config = dict(
    d_expert=80,
    d_shared_expert=128,
    routed_scale=1.5,
    norm_eps=1e-05,
    steps=9862,
)
Below are experts of layer 4 (counted from 0) of a mixture-of-experts language model. Rows are named router (the router's row for the expert), gate (a neuron's input weights, with its number), up (a neuron's input weights, with its number), down (a neuron's output weights, with its number) and show model dimensions 192-223. Each number is 500 + 40 x the weight over its row's rms, rounded and kept within 0 to 999. Numbers have three digits each.
After each expert's rows: "raises" lists some tokens whose logits its average output raises strongly, later layers aside; "comes after" lists some tokens at least twice as common just before its tokens as in all text. This comes from a sample of Wikipedia text that the model never trained on. Tokens count by the router's weight.

# expert 10
router:469517522448484567427486572542446509553480512509541497509541471512507489518511425553500513540481
gate0:459474510501494513465523520529478435475512516528544430490499494541561405557488501646546358485489
up0:516488521501500477432525490448549528434518613532519479502563539500491477505519511421495496497514
down0:472519484506499496436420479508483580474501581543498478497562498534471512481498457415590530504501
raises: "0", "ive", "ums", "9"
comes after: ",", ":", "°", "′", "0", "2"

# expert 41
router:488509548446516526473511574547481521476526536510542515509488479515479532432523480572567524558403
gate0:498483494497494543395487474492549519512502499530483502534462492370570483508513516502522466407470
up0:561459507500494499613488428505558515469464498611490451454512509422506550466525428585417484501499
down0:450482478445513478560365484498499501505548491538433533499612541505488581454478541484470514453480
raises: "ee", "ae", "ly", "ery", "ence", "end"
comes after: " ", "–", "/", "-", " +", " ("

# expert 57
router:519492461400575438513487495525474488527493451514504551566486526452486491502524432497504496535487
gate0:483507555483500372555497517499498499447486438493445469494480513499517524503415507551555470419525
up0:496453523500532521550514535431544497500493501538500497481526544448595522515497477478459468481511
down0:499499492500494506489519464465524503494488508556523490533470475499516391528446503501458500501512
raises: "e", "k", "in", "ir", "S", "at"
comes after: " H", " C", " E", " A", " c", "H"

# expert 27
router:494481470540546464471448555549445514464507508527518440507538463521475552506497478529503465544393
gate0:533515431543522501503488478528480501543501504478537497504567524491530500463461522502450550513410
up0:498508496502468536555441502547501530521477524467472480457499503478586468481469502556493463499504
down0:514462497499629383372492447501445491512517501491523562517509525570500497547568442441501570468497
raises: " other", " others", " post", " ann"
comes after: ",", ")", "\"", "s", " vs", "),"

# expert 56
router:473483461419525486464514568528430526531509453456518501532542506421502494452441441505526505564448
gate0:496460500492484499391476510541406505551450438576490499495501501479502507512501481550516516557517
up0:472495469499459507406573563535475479570488501542449431460471444445500501487478481602606504533499
down0:491513505442484540475519435463467418502505528609516633522530470453487576507527498503487506433454
raises: "es", "les", "uj"
comes after: " |", "-", "|", ":", ";", " and"

# expert 76
router:483490479385512506490500537543460498531451505539499490529518491497499509482475489543496482571410
gate0:494528489509541542547498503538502465543517533460574445525448553500499521499480469516508530495447
up0:544504497500514436460537525486501501499469465506531555497602534503474458502537483446509552559504
down0:494497443598485504484492543504506538581493515466472501550540451532577480505491550486503495483434
raises: " of", " came", " from"
comes after: "-", ":", "Personal", "\n\n", " a", "Scientific"

# expert 88
router:431541454399530493517490481525458462535516478515535476540596445498548521495485423562493496573462
gate0:444499489500376513492501442496504459478476540544452443457481553493519552444658456551498616530513
up0:493476412501511444581495454480509503559496489431514491502520451446519562524532585485502522464510
down0:523597494499459537470516512506509457500506491459577515519510499460483509425462537497502520425472
raises: "ob", "ort", "in", "im"
comes after: " the", " a", " and", "'s", " an", " his"

# expert 69
router:446540535434453488485499549531506430494481524552501478567532489543532465550477476543515495545473
gate0:466598514499532478473501478507508564460524584594485555481534450412569467527456497544553456562496
up0:543506533491507483494546526429500501546499461490468498510387477523464501409488388530509498527521
down0:483473519577437441543466464428474523471420534472507447500488497463496479527509450510484432492456
raises: "5", "4", "7", "8", "6", "3"
comes after: "9", "0", "8", "–", " Or", " (#"

# expert 19
router:512508468486509493511450505609511466528458494525540483511518521445479550482507482508506465524474
gate0:508495522540503499446506467493404501502482517461375490519503499517452524477504522514485485483394
up0:506507523499404507404494381581512546506459508534463499406424524561504484506479521483465583492494
down0:495499608471499512501596515501500502521512523502512497450467446495499497487503502497484506505406
raises: ",", " |\n", "\n\n", "\n", ".\n\n", "."
comes after: "1", "0", "2", "9", "8", "7"

# expert 84
router:473535533481528492523547478517487495523576487473541526560571514541556539500459463490486489475448
gate0:542498494500515531545505500583465479548510504464555502542502515504502487501498479528480502518483
up0:502493407492473438506578503529499419592500498472522553510487519508505502506501482457494525499487
down0:504499508500493534513496499489516506540491501496523404506501499509583517498531549506500519482505
raises: " new", " former", " of", " original"
comes after: " of", " with", " and", " for", " in", " to"

# expert 22
router:453544471464556451470467576512506521496480499469503493543528511504502570542522461571564461516440
gate0:521500489499559431485499466495537578533521499493447495485561500527501506504532466492543515452501
up0:530493524507467467506494500557465486464478454453529581498532523496471500566515497512430491507458
down0:502497450512473500502510510494492534489501509463480493432494501566478496504463494468539508404525
raises: "0", "eter", "6", "2", "3", "7"
comes after: "1", "3", "2", "4", "0", "6"

# expert 94
router:470500504445517517530461465548474476512490495536468508514518443524473601500448429555484487559444
gate0:455540578456561441447518499487478466500474490504475498486504475530500512533424498510462437565475
up0:460486501500514468510465494512502493500506459433466463580500476529492484558530502510479447585503
down0:525613478476416602527547516493506487493478498468519550462576551440519505448543517489483453500563
raises: " of", ",", "\n", ":", " (", " |"
comes after: " the", " a", " his", " of", "'s", " in"

# expert 18
router:494528503452547462505498543536484534527457525515518512514515506489452594515449493480467516519417
gate0:555500499488502554498513493463462610659491486467462529438490513549385502500502466484513465489504
up0:514616502508475487510471452630501505481529505505502439486577446517498503505487499430458500504517
down0:516517456606518490455500501495506528434561505551497479497464448480471500469461510468589479527522
raises: "9", "8", " trap", " zone"
comes after: "1", " ", " (", "–", "In", " ["

# expert 1
router:474503500488520510553520500576454525523458501496514472553565502484401534445537511498566436544466
gate0:497542539501496492462505460500477421523445517508513511505538494486503501499520487515431512476497
up0:501540447500509502613498494501445499519515516501529450499524617538509504498502588491635515513499
down0:542510509309521507504540504509530436598448461456502492570514485520513632503530464573527506506456
raises: " was", " is", " would", " could", " came", " can"
comes after: ".", ",", " that", " where", " when", " but"

# expert 24
router:464486539390545462460474517572490491477507426507475459515562502535524538494449437541534488508455
gate0:484541465499472523517489510405511500481516498494452501499485537509483496563499504494514464490459
up0:509424504499540477507498530476491442562503502495518501521512498411496547499505521590599564468499
down0:495507490505436499577491516471492519481556492497493488440500540428508472521523498499498460414409
raises: ",", "'s", " was", " gave", " became"
comes after: " |", ";", "|", " |\n", ":", " ("

# expert 53
router:453482476460475521482461550530481490534479439552538480544547475520488583540527475533476519578458
gate0:499491584502453495621513533463561571489456470547518495492528564501546467525501491518525481479527
up0:443454476500502492535469515407602481508521499504560495486528501511524531517582464548528446457528
down0:422415516518478473330456512510498531495526491494539485502500474478461483515533486512622540519464
raises: ".\n", "\n", ",", "/A", " (", ".\n\n"
comes after: ",", " United", " in", " New", " of", " the"

# expert 31
router:536517453448519496484563523533470460489495528484527470499518554434475538452452466585577458518484
gate0:502615494500503501400509531477526490496485461397607550422534496453471436545549465485494520501424
up0:513566459493465455508513480486505511554500501558486496553597552501534581495522522491531410555502
down0:527490505444522499543564480495549465498500519552485497437533512552490483460474424438483564475504
raises: " a", " the", " his", " an", " its", " some"
comes after: ",", " such", " well", " there", " There", " who"

# expert 40
router:501550519509549523492500468543451532507473507523467433531488443545501486524478488593549507499556
gate0:462501541501491522528495492557502499541510497488482490496495482477502508521516501505424501416500
up0:508506466500516491404500478404514480463515491595536480519501539545496508506616499563617507500501
down0:497501476421524485476521513499499484537497515510512418557523479496529503508542500502453496530421
raises: " same", " United", " ", " highest", " final", " season"
comes after: " of", " in", " to", " at", " on", " for"

# expert 58
router:479558441465496516499459520569481461454546488562506453522518511472491554487493514492539472498456
gate0:482498504501499488487478465508500496532481551569436460465482553506478475530530383560525399448510
up0:491481495498495507495496431513433499476481499571509486510519518459523493497569589512580567495499
down0:515494546494497505535537503488505475545501511571488506518491482510474480597488509502499490511501
raises: "0", "9", "2", "3", "5", "1"
comes after: "1", " ", "2", " October", " September", " January"

# expert 46
router:492510491374517518529470510558504518502485427491478472549505479515469542523472447521536458501485
gate0:542555628500500501469522466498414475512459505512477556500454448422549498489393542551420556509506
up0:501497524500508504495496519517499507476612513508495561523477555431466524505479498511502460502496
down0:474518507495453554554483488569499554497500502475585503507471529497486509513500457474502497514529
raises: "ans", "ery", "in", "ons", "on", "pur"
comes after: " S", " T", " K", " R", "S", " P"

# expert 48
router:504540452457421467531450471525485495498532498550520470608503496485479525510510476517509507558389
gate0:493503460481433447525508504467499576492493471524472531501554544486547458498499491498500477471500
up0:458501489478488495489539550501507629507484479483502513500565562486448468436604466535519502499481
down0:509500441536534468517405522491457500467501513486512486496485547480533467500415505475496503576499
raises: ".", "c", "v", "ish", "ic", "-"
comes after: " F", " V", " W", " f", "F", "f"

# expert 92
router:514498470447534527500460554539517495532521520541534504517564469445525556454453472516536502480461
gate0:524490498465501551518500455486497617499502498503485500570436518498500499509443526441526475389485
up0:523576514502483500559494500526495477511510532460489553458503510559494502460501487533678547487523
down0:523523524462599518500477489503489460457491498501499455547496538425485441440490551464422499501518
raises: "0", "nd", "4", "3", "5", "1"
comes after: " ", " (", "–", " Sc", " sc", "/"

# expert 55
router:508549475451454478474494514545493516551481523544514504504542480503490583457484446512563515496440
gate0:488510484478602455374538484498514512500352569512499503649457490519530498512467480499540583518490
up0:506443484501510462536499498514489506514410504507503466520493500549500495494470498501459482510499
down0:495539398437496451478494603425503499535499543503507472461504488536468463491494517436514560491480
raises: "2", "1", "3", "0", "5", "th"
comes after: " ", " (", " $", "–", " [", " −"

# expert 59
router:449523529372460469532444537535469477501530524438518492509507548489432560464483470540532540522429
gate0:485586570491495455618495500525517469436495491480467447470529447393508497393574494512494665508454
up0:501400482502457506460523474496499512500500535498497500525493531527557505572437509519506381501506
down0:509506494503579499450586569511492497500530518529539478542561441476582515491517561504488513404495
raises: ".\n", "==\n", ").\n", ".\n\n", " since", " |"
comes after: "0", "5", "6", "8", "7", "4"

# expert 35
router:479525524443505492504471521549490515516510479561508478608522504487500538521523450555509509497507
gate0:502487542500490502458491466486501319509323500509476553511602483479512501468576473456497521501480
up0:517478473500421467523489494560567519483576529522508499500486465503485545517489527547436478504500
down0:646500492509492521476500460490494572485478511558487516492426531502534524558475506527518501502497
raises: "'s", "(s", "/s", ",", " responsible", "’s"
comes after: " the", " a", " and", " his", "'s", " her"

# expert 54
router:436484474437483486494526519497430492521467497514498480597475470464515603488490469528507437509389
gate0:391533488496600488493500503491498410524485563530501501481536530459538466429539499674565516435454
up0:502585482500464508500483515499530441498493340492471583486498505503504505478664475530521504523503
down0:504522480502392500483500557458446502511547456464510506470470498488486502482580514504512440490439
raises: " territory", " and", "itor"
comes after: " J", " John", " B", " H", "J", " Mac"

# expert 2
router:500553554477528492501500549524465503518514514499545451523562503504503521504451480516476484559495
gate0:492482574505477493525496502471629503512513465499536482474535504588514510519481589450456494488504
up0:545499557520481514509512433469594500518505413491496485501571566511475536572515514485481331483508
down0:509558464504525501396512508521505478600633575464557553494513545485526506490428514488580502504522
raises: ",", ".", "0", "1", "2", " years"
comes after: "5", "4", "3", "7", "6", "8"

# expert 77
router:454530487439464476544487492594436518475528498490471447504557463514448542465500433555460519540514
gate0:485510504500370493531528504531527550482548476504501480526500574490400480506474542343500460471498
up0:505523498462355481522501503573496536451554481509533467492565686474449503483504575360521523467499
down0:493504534523439568528501360493511564486517467394494504500460508520500449523537493529452510497539
raises: " ", "-", " S", " C", " N", " No"
comes after: ")", "0", "5", "3", "4", "6"